Weights of a small mixture-of-experts language model, trained from scratch on English Wikipedia.
Experts: 32 experts in each of 11 layers, 320 SwiGLU neurons an expert, 2 picks a token.
Training: a variant of Muon for the experts, 13802 steps.
Below are experts of layer 8 (counted from 0) of a mixture-of-experts language model. Rows are named router (the router's row for the expert), gate (a neuron's input weights, with its number), up (a neuron's input weights, with its number), down (a neuron's output weights, with its number) and show model dimensions 96-191. Each number is 500 + 25 x the weight over its row's rms, rounded and kept within 0 to 999. Numbers have three digits each.
After each expert's rows: "gets" lists some tokens that make up at least twice as much of what it gets as of all text; "comes before" lists some tokens at least twice as common just after its tokens as in all text. This comes from a sample of Wikipedia text that the model never trained on. Tokens count by the router's weight.

# expert 31
router:539458525513519463480512525539509481536478508519494511491465502504489486461497474525507503486494489508496513512470509485471527484477515471521473519530524530532461508495481498464455518444486491510526463497436480479469516522439461457510550490549504467488494530487519510535542497516485480485
gate3:542485522514500565512486460541501511480505518527473467490522522532459509505488488524522506457483512495499469530505510517531556478478477513480463507528486518537501480519500485528488496460512486507502481520500502493451553520545509497489519474500519511505554463473483522460518492480500511521
up3:494526466511501499513487512537533489524500543510483506478504498517505490499479486516479521471520492506494471501422499512516444467479527501502506505488480478456525499485537485475476472482521535507473495494505475493475496500486538491552452505495491502543508439473508485444503521524459515508
down3:557480496475533509516463514468496467537481514523509491493526472460473517521532498489498546497505479503479497450521529489513513506494507491498556465522491502549527526468513483516493462497517506518579522488490473506521505501461549514499486536500498448518479476456500471497521461509499496500
gate4:454556491487546524499518514523475504536516503522483507496496520506490485488484474472491532506458488511447475507504502524532490507484505449448547514534466498493502456492491514491469502525468497535451483519452503529506510495478464494496490508484484504539501468498469488522471501508504546463
up4:482532524534482526510516450515502536499515504456462446491487497482521481486456469486520484506511524524535478488490478552492526502508546528484512451451513521478547514507510516450527460493452501535508468484485526487539471456500554485516485463475485490506470477533475528540512428516505542505
down4:479538535505584515507476547507476481475513498491499476460511540475491533489511468462490502470508507523518482509474509526501469471508538505514507496485517560464521503551522466490501534514482537493484486458502470482509496513522476526549496513519463504487479522529541511488508466511501534443
gets: "ing", "al", "ation", "g", "ment", "ion"
comes before: " of", " and", ",", "s", ".", "=="

# expert 16
router:460478525486481444480475484465457524518542511465513496504480545516533497481499545504509486512484480470524491470464518510508538507463483541506513535525504521499505493515515480486478501529495496521488543543525529498488505494520525520505524503466464514496456455526507500448537474516468510462
gate3:523480516501506479494528498530500477475519505508458482500520486508522496477505489500455529512525475493491463499483527507526522449461486490521495489514503540435528510499523481486530468541499464479489480524491507495474521476528519518486499497533525469475511494561518504465488488519463464519
up3:530502559508493434518475482510435500472546491448461483490505539466501445488461548517484516472471482499460478479470487514518538478478484538471474488476534545492519513493486497495531502481436502523510472485495504529500518568501463504491492544513537526488533519474489492526519504517482503504
down3:498496532526508497472493508484512515506533450527526480572493562513478479504521507524499492513538467501496521560539464472496509518509490546518493483487498506522524516503530523479457485530497491513501450503512507510538486530456458545458514498548486516504520463507513503540496509532509479499
gate4:471562496552473517502448496494502473497526496513516500471553488486489513538491478469507502487514507510515512493506482506507435497557507491499522489484512473520540487501460484501495525517493466491457485509508524522508451514533510477498469530468474508510538526467524482508529472502491468480
up4:480542488533494457471516457496492508506502462496486513472476530499520455475526509487515525483448525486535526465515510494458509518519469514534487510491498510551483521487531497477423488525496485479520488516490512517489525548494469488426452495490472480513513550569485539498488493479490489471
down4:480505475509482487482494518486513468493468524506530518494506494523503497476497497470530470536538497505520528493450477509516556484482488464501488488465504491456481515502505518499547508498506517460483506522529500481488504518546485490473490531474498492488506493533532505504487477544470463519
gets: ":", " |", " as", " /", " –", " including"
comes before: " ", " \"", " A", " The", " UTC", " Animali"

# expert 26
router:487494521557458530517505526487492487495522509472546503506535508558522549501455515510513530463511540490490486549523521478524509539505523537517473532483494511453559554488507532498554478484503565540516517493541515505487513493489510546528492502503450527477494486521495513457514509530538514498
gate5:519518468458493475529528489482516509542481507491474498483497535501519505540535518458489560536472475509483453515481463519485489449514486497494504522493474494489518471514510554546493506540498542523527494476488521503514486526496464493559538467521495525481510538469468511479473468447482513471
up5:502481468471504486463523500512494509533501498475485521518480505501505535478524477536498462459537494491491478515475465508488522524483546497524497516466518495456476507477528534497491485511516472486497543501508466545501533484507524515480470524472510474543457447474478514478533500433468496480
down5:488482516530531509429530510486499519467475454527491501501522506459470530503512502552443503449468479485504516517502507499503487502529505483470479495503527477498517477500512499480499503506505463498490488529516451475503465491524526503443490510515513504453486479437498487508492478494515525493
gate6:472526472550505501514537505511500483498527493532525514498501519520492492506567511471548519511490514497469486511513475507478506487522491522469516502523516513523488481492433541500503489508497488503504497474551513526515509532493511504465503475519524484512519545497529459468476537455518506515
up6:520454530541472479517487495518478546520505493515494544441536491544559513481508513489519498491493505462505501518521474498536523512498504484482502532540473500472448500444485539529501480481492492544518493524491490488547529521483501458488490493507485479522502529497490488472487502444538457530
down6:466491493523502509483510492478494517526481492479528558503479495481518433496518519497539505553496517523503507505458488498510473527513481486527497538481545474474486498496544544528477482476508501505520468531504557494508548501483516531522515491545471502499501443503514478498514482470452522471
gets: ",", " and", ";", " or", "),", " –"
comes before: " and", " the", " he", " but", " which", " a"

# expert 8
router:518529511506485501482516479496505495480497544523475470499489477475491528485433541483498490470523521481517455536488489502488483570511542475545492482485512514502476458504548486543539515517516506527449495521500511482554494505499499500455505496460494541486462459492438514493476504494501514491
gate5:504517476516494516488489523510523482542510516506529528519473449509493520471523483492534458516498471476483498500535513541493471522465493500495497508481501506497454465523488463504450525502507497534485545515463471519458503474486502482512479499459524502504501462482523520470470506489484519504
up5:518504499499513522490508483509537487529519477498447512520429502507434467521455507528496501489500503516487512527516469493493511500494487510515515515467485538464455487498504494543433504523476555507511460485491543478427495453474487529486521509448520499461532472496543542526460500489496521473
down5:513488490491475502489500491491505514525505527504488492506502557492481484487502507511519517481528490511522418503504521487488490478537590519561523490491515527484515472501482508484451510516487493488536492524458494521507476503504505491483526484497481478523485451534492504543480487521470512552
gate6:509488545523563508498526492463554546550445494485492479520504493535564517490502523535472494508481467481474499496503468520484475495469471515512527518491495532483497505480515487461484537527464497506524504537500543510521450493545487524503484494520497499499497489527486512451476508468517521494
up6:538489542422481516509551543474508533510484534497517487516528507496513538503479482477505510546505515505499504485468505531501513497522528507465491498484530494488524508519495523513521508488525488532529564509519505483516478457513481477535493516514518471543467507486503519541468508494528499492
down6:495543516504509507554481497496468543534491483475509529476503490526548515501512476528505533524546561506505507499489504522490451463488477561516518484469534519531484489513502480487533539521510494517474541479451484472540510500508558484513512507504502535475481512483496478516531491499536482534
gets: "2", "3", "0", "4", "5", "6"
comes before: "0", " |", "–", "5", "1", "4"

# expert 20
router:536526482481490472503474496555486524454518514480545517486507466484477490514534512469496510509514469457451513494565518495516493525488493487472488498510494506489522512523484517481535475505547513537498522520482502493473476498499534523519525498531501503548471526494498532525493537520493461514
gate5:463485500509484463456496489493526483523513470494503473515463424506473520521485462506483495488488468501524495495512507524511500506485552515511508486513533531500511518485481490526505491514501489471456551524494503531531496509508515471476493505506541485540521488494502513504499499487469518506
up5:542524520538496467527459470521538529445514511507498475462483517516497556479510481517532469472503537452496572489498523517514525504472512485490525490525512506492502531519461480483466480500514470508502482497512484489483529481508499510523489494504510486498516475536476540528517500537499489535
down5:513517489439500505515478481508503522518522489511527525448493533493475524471488503483510515506531522468507531548523532466476459519479492526503494526516519512512537503514513509477514517495513447531499521467485508505463504508497532505509496519473459492486476519548492501526546485503492526485
gate6:520477452457503516484502514495507497445490506528508519489460525514494546507507471457442515527492469532475552474529491456489503494506506502489488516487515455518514479513498509527469476483464515505507508510501510499486525506523546508491492532485452504481514539514539462478528467520520446487
up6:470483545512531503507484492508513486471499535454532491482510527500497485489526542516535530474514568479502529493472515564481488470489480527519523516517525484477533479476468482527511490515532458514505512537470486544544446544517508492510458489494507513524495498505497565521497532459477576512
down6:470487510533508507510498498524499493470514460546522536541494480500529486539492462517478498494484504517497493500473504495517494548547520512524536489486471463516506471498497501491486477502484472503548488501495529462515516477520459503506477517507562543492490480496489521527503489541487509518
gets: ".", "==", "°", " =", ").", " =="
comes before: "\n", ":", " The", " In", " He", " It"

# expert 13
router:497532524517518547503488483470510520495458481486493487483516473492527507529552521530482491476482494521489541480534527512524515544545485531483491528467484483512501503521526522494534486513524445543483508449488509494499499463534490494501493469494515502475509473526483498504486460486532519549
gate5:534518508496477468523495471537496507527489512492507499470469474490490470514503473476450533490564490476512500454494489503477521508492523517461545489515510508500513547468485523476488523460527474452486536487492518495488471478475489470502499482512463531525506497480508539516488478496544515481
up5:514521483518500470530522539480536486418476510482506479471481496504494506450468483504539523509549478479506454483499498509504544478496497500530444496523541483480525452555524478483517490518477486504540505480475500493501469468493483499509483470472526536481507513496452532512497507533483477482
down5:506494508477522464538515559518486498519531464484481477505532500487522489493531477503504470488521488480502530491459486499491487525517498512540477491540515531485450455500523513528514466477510491501505473517459480544535527490519493537480466529511502504484504541514474525495534494447506513464
gate6:496534513474459540540489464489415481504477504513535481488468525476478464556520494522488483491463500537498486551525510497519486471567508520483521511529522497495533433524539493491485563509503537508484488484501481520463495495481520511528474531504471494499475548497500512482486493475520501501
up6:456523501485453570496483458513459526455514539515497496481483485518458506535514509492497524507496472506504527511483543549498499493455520485476463495489511540519504465513505533484502485500473527539509494523478515482500525460459473511481474506488506467506501476459519448510467513528496523519
down6:537515486499504505517531496497494547458500491532508522520493516451540502493532512432497513484448521519513442513536528473516511529479499479522514482522534494519499483508514508495473494496495477507487478484458562490508495466495514518509496465518508528518513492533530464474530511466509510507
gets: " (", "–", " W", "(", " S", " T"
comes before: "1", "2", "born", "N", "3", "B"

# expert 10
router:527509435504481548498486498442511491540505524569524481471493528494493561532508504499510527492487483461490484530500493494539476520507509501547553528473517462498491487530472472542523455535514522513519513553491515503505508485469511475548485487482464484516528470544461509504494451457473507496
gate3:458511483507521492516477446455500516492545517489518454480514495575504505529500525529492498542500507518552537505467516490473470475524479526510471528499470492461490537509542497480469504491481506534470540518497539437484475541494519484480468497509487529476492469529498469487514496483483504530
up3:510490490499488477508511512515508548520476502499470509500458559459506445493544493492465517479473535500472431497511488532501554498479515490457479428499532526523500531518446475450494529476546522430473454439501506525526511487514468504517483546511464476508455460506512486525525505491522508516
down3:478521557520468504491484558497481522436486535525517466526481495566491481510478491543480494501451487517488442512497475509497495474438443491495506503521476506480474506453537515470504467481506528505476503482482522456513497470494534512490522474496474499524485503494473501516487499487520528517
gate4:516482503531464460521547528530485497464482518518484466489521509518522484512540501484535477504463505516473509493490495500501514494532506506457542491506501512463499489487475456500485485487541472478449491539544545505493484510482485511478520524531525521505529485471459537472513500504463496496
up4:509547487469519476463527519494491479442508497534470487472518482505524457460527515492493475485463473480473518516474506502465502528509514488514490531462513507497525501519514521485494506495526519494476517539483493463503474489501498544458489484515489534516497461492487569502507514505532517504
down4:539498451546509489489458559457530478506525551504508511515511492526489510478481481465495522494504531505501485458520553491552546543508531513472534549472554503496535496557532489484502481481505517515515496540486480531495483458505532482504536492463462517507504491491520525495490492524522488505
gets: " A", " I", " B", " C", " O", " E"
comes before: ".", ",", " |", " (", ")", "'"

# expert 25
router:495451435517517467521514514485499475546504508538522514515503505528525504489505525507483527486502500473501525531498458499504441517491514504505508511489518478486527521485472495509463464507508524508459477545490518493538507486428491462543510517489448510486532464500486476523465483474498516495
gate3:508489504485498507506501509508497537513497495486512479541510534493504508497505493460509513528475511521501510540520508538471526502486498515490511509486479531512510502495557479471522495510481487504436517511495476507511498482505514488474473518515487506524479535480472496474557492485476470505
up3:511503495545472477523494526513481507516538518503541478487505490512489477535503553517463521516518486526535493563529521506519496536475497508494505480494494453488521482494460475490522514471516517501508553504524517522507522536456513508506500534514495506501504520494539545486515470485544511518
down3:526507541564533474525550501498502496497506530496471503512503491521520525484537527518465515478522502546508509572521470499482461530493509532534519517434509432502501459503500507514509509511493492476536523517496530480545523521498515501512506519504505493501485534487509545491481466452487509494
gate4:537477471489476503528506525500500497508520531500528487485509505495469509503534504510487513513530484512484492504549533543457527537501501468482511526474487491461512527496491532530481486558481510541472509506506460486518473473514494465520483510493522508519494538490488465464541565482493511510
up4:461484525430525525543496469480519528572462488483512528497460489480467489541484524506510468518440480531543513473448523470474526494466491508462499481488490506461544514483477515500520494509512511437487499552514480502537507459500541459514543501509477496547506513491500497491451492513499531505
down4:505542542451553571501513485498520482514521465513493492463505497483516472493488504476524455514465475504500501518461493468495462511512480514503488486473493520505483482506582495535491479449485479497504500497482534548497491498506531534455533485488517536514476493513503496532477509513494460513
gets: "n", "ton", "e", "a", "man", "son"
comes before: ",", " |", " (", "'", " was", " and"

# expert 21
router:526540472523530515509523470541519519507538531499503491480491520497501510481436520473514523474512463435535499497511522518503508510463505517520502534498488468540497499490541488510516493507511543492442531491512514515506537522486542489493513482506453515523509512523525551497525538509479515474
gate3:489474516487485544495493534499490473496479526544526551479466512460539476528544467517471534553518443523480517524488473509514451477479492541575512507523501542496526494463527501514524521501533484504518536463481523479529497528453519523524490475542526504530514482503509482488512506511552507534
up3:480489495457505485480512437553486495502508530490518455535529515552508524510509495490548497478489487545491532468502512513535520496507487511530504484491539496503487528530451529491488488514494535524490494466516466477494489487507500473449541522492504518501489511507498518509499537500474544468
down3:510494458511516502528508523492502468484482490532456496574528552472502498518534522461490517508495514481503516502477516536471482538498470521461526443498503510482525508478528473484513540458476508480492514510467542457506516524524503528523489548494493499506481506511528496481473534528534466488
gate4:507548485495514475505478477488516506495480487480500500473505519548536500500534541465488484503491461481486466446523499510507518520480526464536524514532516529576461521505503490480534476524499508479546498526496493524562486517485514486506514514506457443457541505526507531472486447520462451503
up4:498528496538497514517524511511516484510524463540490530499516522444456462511531543466521463502540497504455513523509511512463464449500477534461462500506465479503516496470507492489532526462530465464484514457486486491443457529502474529468498496528492514483514561507454478506497478508458510488
down4:552485500538475486512519486519507487519481519520458514550490515499507515505529530496514531519523501468473478498486517503496496482548523528488494509524471484545466518505503468523487465486498477468487518516501465483553490521545507523530550532494469457519526461495474472485524510488523499502
gets: "1", "9", "0", "2", "8", "7"
comes before: "9", "8", "1", "2", "7", "5"

# expert 28
router:486502495485476474505485521509483459456486465478466513484498515486474472434505522457529498487527501579523512512532494531437504502525484521504509474530484496476550507493514509498493450526532425497518475494482529521510545526503509470486450513511498501477519525525525504537542486486506472476
gate3:499483516541507467514526476487550489465515484535518458460501515481465520547491499533523469483493426537464529497506494474485504527485470524515518514510494511544510511458508526487473502492488521517531499474477491494530532479505500454520507510475494464505511456471482527540481474455547503517
up3:470481492507479481510498482489483502542535546480526502501470523514514468512557498458500473536460481484481482508527486536467548499540501491490519507483524499495540500486470545538488462459482529473524490438522508481466477518505452474481477476503489576502515460515514529517491467483505492477
down3:516506513507490487537510522490541494548496479533452460449489485495485508466477513484536477504518538487441532537494514518451529505477487473493501487516486527489477516479534470511498498462554460529490425522480501497486486492520498490532513496486511466514486498502502531467475467491524539488
gate4:454522539493533500520516547514466500484505469523541524490493515467487506458457506526525501478490460517472511447527508521490465496461505481513506475490515485504505517491497505479489553486457505463508469480531472509514491489498507537519471482489512511545512446511487500522455497539508472454
up4:526486493485463471459462509540536504504455501437492441498502482573496496481544477461485486560486526513505471474520505529527500496505512497483512525487488502519485509478494518495550501514482545490515468540533455515497480503566550501493510463515525510461492470520517529499496521481494515531
down4:476520495500535517466499545484470484500513569506459518506469514473503487497482508530469455508509470469488509512493475504487510446531467487571510478551517468488480497523499488450494465536472503492445492481511508504498503504491501493445510513516474506524492512471488502493483483495488528513
gets: ")", "o", "ro", "to", "hi", "go"
comes before: "\n", " |", " is", "on", "i", "d"

# expert 2
router:496512486465478502481454540497520510488498510512547501525549497510520483513502523487430472524544519549529488529511464500466484461481544530526522492541498487490506527532505488494552496537522479486527478479524478476497488481508476527537486491470471501495509477488490495498526465531485502516
gate5:477496521480491475499524468496517497509495458522477475499490496522519494514538527506532533494514504513534515491505480486525519496537494521500444535483491500477498491548476565513518460498512516536485457496557502519539482503511490503534512511501548486526533516501529548508499435522496448463
up5:531500515518482481495516485479475492514489468533470523508511549453529468514507543514504453478502523500485457483482544491527505528471528504509458512526509476519463465493468464516493510471497522508503486542528456504485556495497488517520484495445512516521516488494537503496489464521513489458
down5:472484493517480507512481538489484435478503482566462512503472512479483499482508533507466481548512508505511524547496526549501505524493464473488488488516488526496503514502528454493498479496496480499484480514490493491472477536480525434481492520450481482473501523485511541507475460499529521494
gate6:481529494514507469476430462477510516517482467475476458518475494530484547501497452478448508509524532538484497519468502502503575498510538545505478491523512484507467500514486498473461442510484507467492455481505475512498515533515484493516450546542495534476475520511491542514508509519543480493
up6:458511501486517488499500521519520492495465474482508457442494486532460473494495530470492501518575474494502505521542486530514516514494521510548482518518496521489531508507475499479527496539519561515462488521505484483541505492487555495507449492490480517497506486513499488502510494518485494532
down6:490483540494492491510489495488466519493500494501498469488498506484512509462526518440510484518520498517538539474485481497509539463489523466558524491499505539483520540543483506501515512509479527485473491487482493490506505498492529498475502471488544504478530495494496473510508489492439495515
gets: " |", "|", ";", " /", " •", ");"
comes before: " ", "\n", " —", " \"", " +", " Total"

# expert 9
router:460478511463444488476485495497528480473471483479487479488519549489476557519491442521504502504504473444518462530469504484493480448522486504526530491499522545497485477513490474495497516491451515493515479529520530553527510525521546516517555465488501490489460535496503479519581545523503528507
gate3:493502502523518468509546572474489474510539505505531476507501518523490554464510471495553510516538492471489501490473481509524520488494534486464465516539496484490531514484532495526494520517496510465489482481465527507480491558522431539527520523533529430490489479525505474476497456505473467493
up3:511462474506493499522486519495522429508505491520476531530498540530546522519478488474493491528492516502506517513488456486512491530491530484515494492485510513499494522504443478529461503476458559459531474509530549526507534471469505501483486512501489453525530513493499491507489469492524496475
down3:462449500525487496508477480499539514542534491536506526522494554540479525488516495544472474474482479564488506510521511467520492494495493521504515517511449485451492471527507494527513485498477547510494504520488544498487492511499462484495488535518515516511498505514460462546503500506515488484
gate4:472450468516473508496467542496521526520499530503507498482535478488452511480529523492488489500427509489467510511512495470494522533486497500508484474525485507516474473523494496496489498550453512485478522488544524526526477512502491485485528483499510528504511504470497436446532501515569539499
up4:497495499532526495519491522528497538492473519509541500519547455542510514517545538508514487474541508513531546531459492460528529525452485512539506505533508520462477478489504487499498476511484512514508488503502465537483516503565495462506491523496506506468488472519507514500484507537553543481
down4:524490548457486524518522532480481518475504492498519508494472492484496554518494471518495504492474492521534470480474501528498512502491529503496536496534495473489526484443508481482465469502463520518494490447463510500524516458514462488485517503479515461497466517518492494509488518481487463478
gets: " of", " in", " United", " all", " All", " for"
comes before: " the", " States", " Kingdom", " Carolina", " his", " a"

# expert 23
router:516495524459524520469537419534515504462528528491517530526509480463532465541487516476508504525529509540505527470504506500529463470439488498522479490473488508499470483451476494500490524500526452467521515470494515527476475562525505531471480533442508497492515447487500487519509479537450512471
gate3:511472498455507520472489498478483499464540511556490496504488548484510444475505495501482484452467524514466406517489488528512491514523488453489484513461510473515516528517504526478484491479549492485472495475508512507467480508527517480488531493526507495531536498477494521507525482512507493521
up3:524522513520519497502458559513476513526486463513516496557457493515494508502483489508485543511497526532523494436502496534474518508458521514520522480537487516506504521512492439457548476470497507512515504532485470474495507508471504474477514460532518478517473514505540482523455476516500467519
down3:494519514503531518474456538473533523500506541520491418482493523495483498488517478525496472550486504506504506522501489507493506481534512508478501535474513497463520470532488499491516502504520535491475526448500470522526526497497517471476493492527491500503497531442440520491516487483476510545
gate4:523488469533534505495496469485534506429459497541523513525459504514544507481526513533538519529485488513481451474500540460535451480494471505505521498504494535508516520484541499500520469464498493524485500498535484464520495504557533465508500469494492495497529536511512538475484475491509550461
up4:476464462488546489496489503539535521511487493502532493536484494503487517497465451488454504512538459494509484493478483504520466495515450508539483528511503509517519523483520484522523504509472490541508530509516506533506540504495477533483475510538490487474445524496503531527486488485507469491
down4:495543493467522479536508514516511507455456498469534493532498513516544498520513540526550517502454519462518525488498494501513505528520466459458497503517504523517535512503504478498468522504473468457468473517542545510493493504499510507464546535471514511542497501496499523544490474540542476545
gets: "s", " S", "es", "S", "t", "ers"
comes before: ".", ",", " of", " and", " in", " were"

# expert 19
router:515529489503483498481496460549515488539510455516507513529519519506512530494534475462513517511522468510489558480493481524505481508567524462477455512527493474545490496509490541494517488505504502485543464464528493481467507506518509462485484523522484505480488537496472471488533522486504483534
gate5:483498471462476498492494533512493509497525491514494506476525572467548464516518491455515509509529525519522542491484543493502500478493553481491471539539509454505496506520487488475500454476489497510494463494494514515545444520498469490511464523509492473508493520487515444528492507525549493528
up5:500470508511509506504527461507473482492546539542499543505545504534526540512525485474497519514488521491490509475442500496484475528478503537495469520521524480497503480510469525489558507505498503482460474529548500498516540529537470528506501522532500464480524536506526513481466531480478485505
down5:518454511481544459525490520513500507509485544474503477509542500511473488468508510498501520529545501492495512504502482531495492516448472460524490509493469498508523481523492505509495496531541527475509561512462529495452499457490521516519529497528513500549462534535484509533516510481498452537
gate6:515502462496508501533458502480483497539524520507445511450513521507474474492517497538494471527513482492497467562486482499447515554473491507496526511468479527478531484490509521468498521537489514475472466516480541508498480482517493487542489531515554518460497459524455521503485514508495479504
up6:517504438517509464464512518420499490501477485494506513500532478508472556462508524495511488549486517458462524496498520506519496472514490491517433450519486509506506451526450456474471485506491475508545513488557470502553533540492497486495500508537509504507535509467530501493459515528461536489
down6:530485454536487513484546520510513540530507510517538491508520501476477529461478470498517526446529517457521503481524476438520521490527481519492521488504534505491504536436465463507515517540516543471513528446490500536478516466477542472480468516505528495509482503467529479518511521507501470499
gets: "\n", "'", " \"", "==", "\"", "==="
comes before: "|", "-", "\n", "==", "The", "==="

# expert 7
router:550511497540500493528488458485491502497556537488481552504516472528494523505433483526484510512536487503511482471555520482496471521490527471516511461491488495488500510521505501486517532473496537470482454519517469483528505486506519487506548496476532508514464456480517472522520520499472506492
gate3:471498532501493505514487499509530527459517525510494572454464453565515511508493548492498550478505517479504507493449522452544510490514466483465492527506519505465479515453539498522521523515501512535527445511478485524461491526488547438469503497495515467444490499479507503488518529513493536476
up3:488483449504516495451485482490459504504493478473486481522524502459486506472496492463531491516549505522504495510447479500513453519506522497513481447452503507514491573486517524479516461487482495529489498497498512473554515481466484490523484545499496523522502454513510469478526507508525509546
down3:476483455489466515519462470519467453512515499535489487477506523482530513509507484493511530494472504546516497465500488506495535524496482517531478516461545486525511507460532509527526484530485524493489518496549478514512512493490525472491489483494520468465556513491496500489561509488541530472
gate4:521544475473480520509489525489469512461450485515492480516520534483523549497522491535464519501511526506528460494502481555473489479509509499500536507499519529535527494483478514522501534460488495494522514509506520499458480478504542491520501554515536474484484503493520488495497488500522494478
up4:460519451485481478516503531499499499499463499519468501487483508441490551523482505531443490499511519480485474486507498463499481468541496560455540503502472522466548466450448495484470526545478516520495508504493490484450470532520518511493500488542508500522505551505520542500520516554503539483
down4:485482491479486472501508504523517493467507560507461482522498489471470469507474481516515478512477476507456460534495486538486486494523544482521499492501480525508501499525511545483521532478480491502448494470488492547463493531518507492494481490500539525508472508568513528529556484509521526508
gets: "ed", "ing", "d", " that", " made", "ated"
comes before: " to", " the", " by", " in", " a", " as"

# expert 17
router:464526458465455495505515512513534517474482481515546462492457508510497537479525482548521500484500449497475537551462538484520555508506484514467520558462506481526537515465468471505510531513553502506442505524471509484530516519520512483483513494505505503501469502467511488503529507540498486541
gate3:528523460475496538493486529506470522512503528475518485523492477484502479535507460498490478483480524546496504523497503490501526526506469492502530518549498524493487467477495489515527513511500475484517498533533489488525474518519511535449468534535494477503508467484487530506510505465561475527
up3:531490498481496528497442481503529511495472468507539508507477471490456494465468479526520508496521485564495464500526454511478479530506497451528493453532552503481468518483513543524475504484464536537491511451487505509485515510479464496506518494498507497504525478527504523511516483540509444478
down3:517573527496505501547518512528534505474501502528524501486461525492476527506523493506456507507512517521490522471509519509546549509500476478465530489478469530538528474489499520516501546495454497519476508482512487537504539479527477482487533506507461508480507486459494516526476510549543486514
gate4:453536486487511500494493486464547457474506499472504494516519471476484557472536552484479491483509497495487516471518555546516493540443493481490462497532520504503497498524511564508506492444490507515492459461499539511478478485526490494480470448512500505450464539513527480476511477515477522447
up4:470522480502493461503528452482508503497452494479516474491500472506475465486518531496448512551538473522483465491470526451495480516498529547527454544487523485479543482556481498510462485485494548520510464486502522523488438499487499462496512483502521482513520485527473500532500498461496515498
down4:487492508513501526485533471483535502490461481445474493486479450536513538505465485491524523497529516493472496504511525498503478522524511479494462519462498500518549487506470458522449516444530500505503497508509481514488475485481492464503485525509500463521508524540469466511495460505547529449
gets: " ", " re", " con", " un", " Con", " Un"
comes before: "1", "2", "3", "4", "5", "6"

# expert 4
router:487464493523500544512505442484532542474536540494501471484496552502492512445511501483476487505526541459513489532490468516497502558519494474507523531530532499483484467485442489523475439522480538468498494519499482505498546474496494470466536475562491505493516490462506528456539464501489470496
gate5:518519483470512505495494478501513498543526509481502469537535468535504527519494516500483489499518494487486479494509489456515493512511486515531485496467444497546514510490535484537514514486494494475506490449489498509518545488538487555514539525497480502529467505495517476504489489487443473510
up5:500539489517477490456477504477521543523528503491515492476526492456484507530509521535511483473529449486532492468508496472457510485532447470516473464470525519493492535532505473517480489503517545494479441505476478482530496506504507526470423478488494463503502475458499472516496510519474523507
down5:517501530526471489486494517462534509480493494513506512538510503468459513488495500489555494491504479558531507490518502500549498528473521504500524458484516481505526488512507474477508483480503461502547505522487478512487485568491550482488503484460504502522471512497488515506479528477532546555
gate6:464560492506539513528511477491487478503474519510458517521506431539486533485491531499523523499482481458536510511482484467509506523489515451515472503517532536478468496497546482528503539544488494488489505489503513521479486479505468502514516522474455504520497516530470489520529518525488483503
up6:517492473461516527523479468531502483497476521501493460500481526514479535467514520485473507479536498513520497533484494474490507519488544530465525486509466472528538513475490486491473502471524506496506470468469514528466473524481524497519488530523471485494504522475511516549523483482529512475
down6:490462493510474485474496473484513524491573487533506472442519498482467509545501507500496510487492522486468514510545502531533512509494519556489473474508509503482510499495488492520486523525496461533509443441523445493499476463507479503511511511509498476508494484495507466484542502474521523480
gets: "0", "8", "5", "7", "6", "4"
comes before: " |", ",", ".", ")", "–", "0"